{
  "n_layer": 15,
  "d_model": 192,
  "n_experts": 80,
  "experts_per_token": 4,
  "d_expert": 32,
  "d_shared_expert": 64,
  "activation": "reglu",
  "moe_layers": [0, 1, 2, 3, 4, 5, 6, 7, 8, 9, 10, 11, 12, 13, 14],
  "router_score": "sigmoid",
  "normalize_top_k": false,
  "routed_scale": 1.0,
  "balance_loss": 0.000194,
  "balance_bias": true,
  "shared_expert_gate": true,
  "init_std_router": 0.0135,
  "lr_router": 0.00058,
  "vocab_size": 3255,
  "norm": "rmsnorm",
  "norm_eps": 1e-05,
  "tie_embeddings": "early",
  "optimizer": "adam_variant",
  "lr": 0.00126,
  "beta1": 0.9,
  "beta2": 0.95,
  "grad_clip": 1.0,
  "batch_tokens": [65536, 131072, 262144],
  "seq_len": 1024,
  "train_tokens": 633000000,
  "steps": 4273,
  "dataset": "wikipedia_en"
}
Below are experts of layer 6 (counted from 0) of a mixture-of-experts language model. Rows are named router (the router's row for the expert), gate (a neuron's input weights, with its number), up (a neuron's input weights, with its number), down (a neuron's output weights, with its number) and show model dimensions 0-191. Each number is 500 + 50 x the weight over its row's rms, rounded and kept within 0 to 999. Numbers have three digits each.
After each expert's rows: a language model's description of what the expert responds to; "gets" lists some tokens that make up at least twice as much of what it gets as of all text. This comes from a sample of Wikipedia text that the model never trained on. Tokens count by the router's weight.

# expert 56
router:405581441528514479563542479529500560460458507426475557521463506609486474529461457326524508499454476503527433441470588518490535586521485543558499538480497469438530444556592512419469548447503474467525553658477510504539636444520397422491471508521458477486530532442505471469608592484540502574401552447484517400512481514496582529428470541552444524442481508461500484512506588539563530459541598530515484485503522447552540532457422505529568390486539555481452562528581454473460460389492482435489443521538464526490557487582550511516480455557546484533533509475582485513487508506418466540
gate0:443495550435487474523434523479515512492494579503335491487552488506556560427423460446495551447511523550590487496536461540516597405526500462559519506410479428444446506544533486502452528525494539468416556453524485511459574526473452526506515463605491483523552502472505498470502480512553475537589497430458543455463551558462545428541497559423465525369509452453479511511460568564505584498555426513447594493527481385481442501431487481443540411470436534497584523553529468472387524425462446490427465496568440465499544423487522444462376525464502585433647522561540421496522513503472482518
up0:453485525495510567516536506597448524511548524532587551422473573474469476454527539455613560545526506484478498423475556504525416444392559520457424469556554530582471494492462589519560469455566500521573414538457504453495410514441546544520477540481476499533526494550465436519484431457452548484442467583609500546530531443472556533432528474500512509523502451488436508555521445467580440540382544530505421517521453552482493574527482478533440431588545412443596507441444541566577470544515573533595515442456603425415425482471505574439598557462484465585414512553497498436495490504527485502
down0:517488553534454570432529564481543492484434496458525443508486548494472503472476580563488511563430582473527469488501426553512545482460468474546506513436523488515523462498617538393487515438410453469547564553541506451465628485633430488453543489412461546493501578445566564454502534510525499492546507459481461494419442482421477552551467565573558476513460520440486441513457559574524502486438526536546451461565488539394455520532427443513508487524490531384549548555504529528539561453645417444529561483434592509560494487549509424458530533552530580601487495433517427563378515450528478456
It responds to: Quantifiers and table cells. Quantifiers and negations like not, all, most, some, none, non; table pipe separators between numbers; coordinate ″N marks.
gets: " |", "N", " N", " not", ",", " all"

# expert 53
router:430665514577479456476565448499502529486528465430391522491504489514440516466563463514577497483551471487514506462558539519535546608553517511486496529457489480434528452488473439375501520445527470481501501588563538488611579431566508422471427469503502449358474481536566550393489545465551385475495524483497512491424522517499585535506541513557463433485524513457473477444515523498463533450493508463493502522505554515529477443499510441497597451364572501589379556520647455464480435443483507402499548463585548586495509482547539507476503507490428485559526472512476519445532447457503451570
gate0:486537495486497515494473512581548492444468584577451528398500478528531478429534564528583522480461500565519466517513420392463485512533526540525422571355546493486496598551480496434496547532458486553488535477591502447556533437495565473456510555477497557384538527489532562445478569530507437442508543528611542515527586518554361499522521512537487504447444478459469476536485565495531569509480478580483523629469435479504484459482538467480532491472383506463536553492482488552449513472393476526499576479529457455552503422504546463500507536487510604381480545522545353480475488575380531417
up0:544485498486530532507508530493507493510517526510613481384454528571437452459549461462542528473503480447450501511488501596498533441467506489503470527577510576505468440435424528507477609542511565464515527518510531580479450509466514552465461529478538385453576455479508548508486427404447476454484500447639464501525507472554547539546446510579581440459402387551427462506522467446561439584403555493541478518515353467477454492532484577508534392445541453548514578547488486467521462518515579488518421532571603430525470639520574514460443619462540477487436547507487493446464503518482463504
down0:564385643483483496439503565508547470483484542496518542471511441459491456495487555577494470517429511465489473457525540551523547522485586468387401483484458491503491451480476538460445483598547562485505568527500529582442549437490458551425553533532574414458463411453499442482484506436552493436468438469478436472460645531474474434475469555523525496464523534477480508445438510536473436426511487518537519515543561506467466476516580547430549514483412522338504484507443450526517529512638415509530622495500507432525400526554527462581491516493501515442517564546457476641544457507569540472
It responds to: Narrative clause connectors. Connectives and subjects opening clauses in historical narrative, after a comma or period, such as following, However, After, later, then, He.
gets: " was", " which", " he", " also", " He", " and"

# expert 59
router:414641575630446451486546468527504573494460454436417549559464515527394450543498505447486523559521499540477411469549548468523428517525550551491499447523452475467607467470475463409438527494479511455496489644453498547472618472445508431544502526500444549455468559516452422497518631528483525487403493482467518483427576505459579553470539477484478453492499484434508536483420520578575568438527536521526461511473567453557472500583421474559531514370483519446498553504534522543408494421519464442484522594551481458499533497492601471561487456421525502511539425430481501446514488489493523534
gate0:413522541488463546493485545448515614449497564523444512460527429574513531479464474524489577518458527532553385511477489485472453570470532506439575471485471502431488466574578520444452488447569503467414484480538492506557533443546454504551470512515611556528619493452493476465506507575487541483493584492517601466514511572441509465538436498429479456415486498442478465576416596551583508499474395413476548482415528589471443472513567396507528475462503537555493568446542525535395438460588552508480463571510506517483550438435461389530489534543430485390503425575424443543527480457507552474
up0:567503535526485532469551490552535570574445501442552468388555513472406488504533473411545549555523398539425462453539596545537482477435564503419479523520550564493401490451570504499546558459570546592460475493450449471483455510447478568413495481528469535541510436535493531473498483513521538488435464548548489558489524450493573577479528509487458493529413437526605502421480515403489453546455513477450436516610513462523458499447473528500489501500618458406571488424440479469589530500553535449524513522528585524466498578516483489428633435480516570551514542535531537360467482563462426405
down0:485538583529491499477441502567518468518569528525447426440479398488393462531582578532468529509488493478536501453510475375483514555436507498466570539438555476491529495493516475544487452490483514464405540502489509454489528465485571498425702463435531538524454539477554511455566611542535487470504436472529441440443465491503505511513517554528473553491530567431565554436548552485532553420548398389506464587460475519425421443532556427564456544537520509416522550530532518637458555497577525512492550526571463526529464481539474466578457595412515479448554505563433490533505497413471505564
It responds to: Auxiliaries and function words. Modal, auxiliary and linking words inside clauses, such as could, did, had, not, no, such, used, include, including.
gets: " also", "\n", "^{", " not", " to", "-"

# expert 44
router:421629441588563464501510500574471489396563513451374477508433477565421456495535521480496491481498562523515475444546475426465480545446583526474552482476533475439503451462522448453419476523547616527584505536440546528571462538503398476472412469518577542513478464541474571548622580536475549541489494496516467434405477466558490504477525538531463464506473568458450450438424492538529469511497548565505397425544521473503504536517479486520566486476535498539481646532618537489467469486469561459475547599532499458488582485476500493486549413482565448463457522399560466524569494542535461611
gate0:443492536491536430484411512486546587463462583526398476455553398453555528470419569459503484589601497514600425516471508492518504411472463504558595436470509451480457510458502465527530540475563512516520503427529598652441499537509464499499544528529530586495432431500403585538564512564452572493484551473553476520548505585541497490493556583432466496519513463405507547529441552481439550484523553515507476438467440549465452536514510452468460426516601409493559543505512499529420540540562533478513602442500445477481519575442513472500467538392607593424474528500503507523548463452512571519
up0:560495518500515430526545587459546504547493459520560519431499542455391526493511583447546512454557460408462470476490505548527449478432478563565393490503572472545522440490562506501505539583526537518539405581493428485451406519503525507464341495542498539534500461527564465508474508553512513476501461546610438479543542484515535551526498469438471466338439510566504484437458460436540452572335566437494507515525450513497448567540435544622486461573495423443539599517512514471450460564501524511532451570479549592465493550475461442459512536418506514540555496507495444491491579553481470421
down0:531619579561467457525491554480489478496593546501420445567505480525432509440452442497524509503489518443485467535474452565644509460470497490539408526440497489429547472467471507436418479433504477459440521481532567608433480375551532523439562421509490429519432486483464512437485518496556486589450467517486405564524477472399449556457444571512473568547545528486474485499462438378486512492528442490494503517508498509474411383504485488507432511562490487352476503549533523548429559524560507482548500419449527476547519557504522360462449515462459542508624477534423469573513569474517507463
It responds to: Media and pop culture. Tokens in texts on TV, music, songs and films, especially You-T-ube, ESP-N, remix titles, chart years and quoted song names.
gets: " N", " I", " V", " m", " in", "I"

# expert 39
router:448564499578504498489562519518521431571490469471545520483430528579470443501467509463522461567484481561481466425530550501578505537445496534520508498494521518463495493629599569371533567558620502564460570645456505446443513456475449454507470529508468525415514506525469532538628531505570492459430534421523463418399507505437511602494503504555449491540488511517537431481353534416571452424558495545528493531472514412525536543458574481531509482541502523481384590592609554512419447543454497452460486529535514439506513532563474464508546464545510530473439494505471478431494566505441492505
gate1:465520504503557444532506543608402440504505548413485443485477565534502536509492625504527572496504532513537535462471595505502527577457506432517518588543471526510507551490545615475612544525547492543475567584493480487478507433498483479562478547498438558451559501455488583494597534526489510494426444494478510443445400475390612487608527563560458594566520636480498409470505575443582462529562458443444446498503468472512500461517465425444442479443473490526451536518496564516473459504413437459576502513476551493560484443530521536464482592528419565531493568462488453519495548568397559473
up1:424514456510546440554500547544479482510546471527495521464450545468554572382450616511579431382484514505453534413533581520496455565469493465554436471499549469403465518515585510519562543575528559566466571587519443572410533452474480543493486525577409536442622491488559547492586561550481520463472413579488453515499416458364461507549487576476458591554482628498519440508523469512492495507618473477450542487542469447505475474516535420491498500458501474471428505525491522445497509577472505477523490545557541459565499519493490555498469552463414550471490546452602486496533555528392446486
down1:573399432572497467527501491516520487504472419492489525506492423509495494546576493403416549502523445551463558581465485524522481397547617507501455533449520498572441608501475458453465464494494469470538416476534376550482573531469497469540534539430470557618427402570478450462446452513575633493495500512486624494524535568440486564541508546580461451470504463531556580454461429544467463493481462460573590489422503531484511497514499478545481564489566459412566458516485450550458539518534532483507488504573568523440542547485513523529499413571420454505591424543583504550559425532467515522
It responds to: Spaces before numbers. Bare spaces in tables before figures, plus ri and ra pieces in foreign words like Cypriot, Shri and Fotografisk.
gets: " ", "ri", " (", "er", "an", "r"

# expert 36
router:425599399552459464486566479597544492462544483470515555445536505497423450482482391405521544513505427538439503536527511466516420553576527523501474467487527500505532384507466527410538446513516520561606454614456584489550535452480503462431481444471475553458472523445563516446572603482516490410430591482549474406418548429371577518528520519550403399466437549546423477563543475528463446500527531485455508579503509525532445516475522530453496488459545499572415627490548454510558533499527461404498444471507455469556506497573520479522489544525546454568542541466467515484501527505565498537
gate1:532485456457590426543393562493505455478580521532480533431452630534468478481586526438540477460466442494477527492586489492513437505499519443526467473500491527451506455504545522460474545517588506512523527459485591472521564522562453527512501529564518553496562482378546542506535517513555609453476470429559571500531486469331539567601559543467434473613462542522435547575524541505542430520574514551466529560521501566452519493483505488460483439518465644521510458495536507478470482516517582413554406456497416507592479451502499465583546573541534532542555532622505580473556518468573520524
up1:557516396483550523451488501537524550463581454528480576499500546600497517558594510522478464424480519531424484439502519457576494428474511515476482345519486423480469465450516538485459546526592550498556502481496500436546531456508477553473515548459467502450524563400517566470569502560572471467464438521509531514504485500384473582560518580507475464643484551461451494530494527537466495517538477520414491663561629527469373504540530432447523488527480589493458524583480577508489543500530538459502485418479459495570491508500492529566499517499571571458547475505476640465465491416517471389
down1:504378467546494437465525569467486528510478431507511534405477438446597497528569516538511506453470581438481509443524553455558467513524500577538486487550502430553483529543585480535519521497517469470577571516482498398468549475528502498514415429518431426405451546475450502426411525527487532439459621485357603455525478463515512518566544464603486455524501487476475500489570495590450463443453514511535582479448506486427515544507409524421472504529532517571552494469543410564518477550397469462504514511504498545534562495436424436506397469607455505386553531479434479439479534524439519401
It responds to: Biography infobox fields. Spaces, colons, dates, section markers and office words in political biographies, such as Born:, Council, until, successor, reign.
gets: " ", ":", "==", "2", "-", "ing"

# expert 33
router:428585504566488500462502442498458521448525480468429537505479457544443465502446524434515421506544497528526463435555490440525489588428490530496518467528562479458524472516501437434449482488526579481564507511485588505535590480581453461540416513444471451441492524446470599504590600471566512513449471464517497468492619501441448475457590537459490384515606526491420519542423455485595486561500496457466379576555514430509489543486483478509503451429501524604427623535597469527497476466475562322478497580455488517496533501546524533503534557537556500479468494427445530511440555481393524534
gate0:460479544470482466532485556515423528450476512524470561403547477526488458499436544544460434453403545600444479461387426545422544447475507501563449464427486439542528592463544505482493483463503548538554544423521476549568470523532468464527446462575434474465464455450449654469522510428512507536577592527451583528548530608522464411488481543431528503513441470492499484520461506546549582489482459454485485489507441524510388600565494513534449468488490479491510482521493513464566478498451491484498453485563438485493541451489358424582384420431579578462510431467580572560507446555553515443
up0:530490490496493447511513502558410550552457543533507454432428530492565409448527582417517554485554436419411460455468576568467469427453516477480511499593394506536488404432520556537541582490567568559498451546471441471495383541442502485579470603548483519507491423565516444529470462527563533463488452510601576513506511525534525592555429514478515435427422479569546551476619509463461498552426549486489454562481509538561516463492508522519495518515551459506509480462457466527543430633516575626502493481506557472432406522481500541483541514415484460558473546570487535415455428470501544463
down0:422521538551469500465483583507601434479507676539476419577523535492469539458478465524525543507452513421470497446464411461550484485523529466436467517500474511507472390478527451499525496513448525433516502546540538531444501441501612512419508542509516562480488415437632530511537655529533456499481510468503425552446537502542463379470495498475472464522484527433557503397486476391540451485485457519554507495393477460409503416555523434456605542536459532513474551552529557562468568529548506512575654495457515442504439529572497457412508491451516542498515516446543462549545497519551544505
It responds to: Capitalized word starts. Single capital letters starting names or words, as in E-ducational, E-lliott, E-mancipation, and table pipes in cast and results lists.
gets: " E", " |", "E", " L", "ed", " N"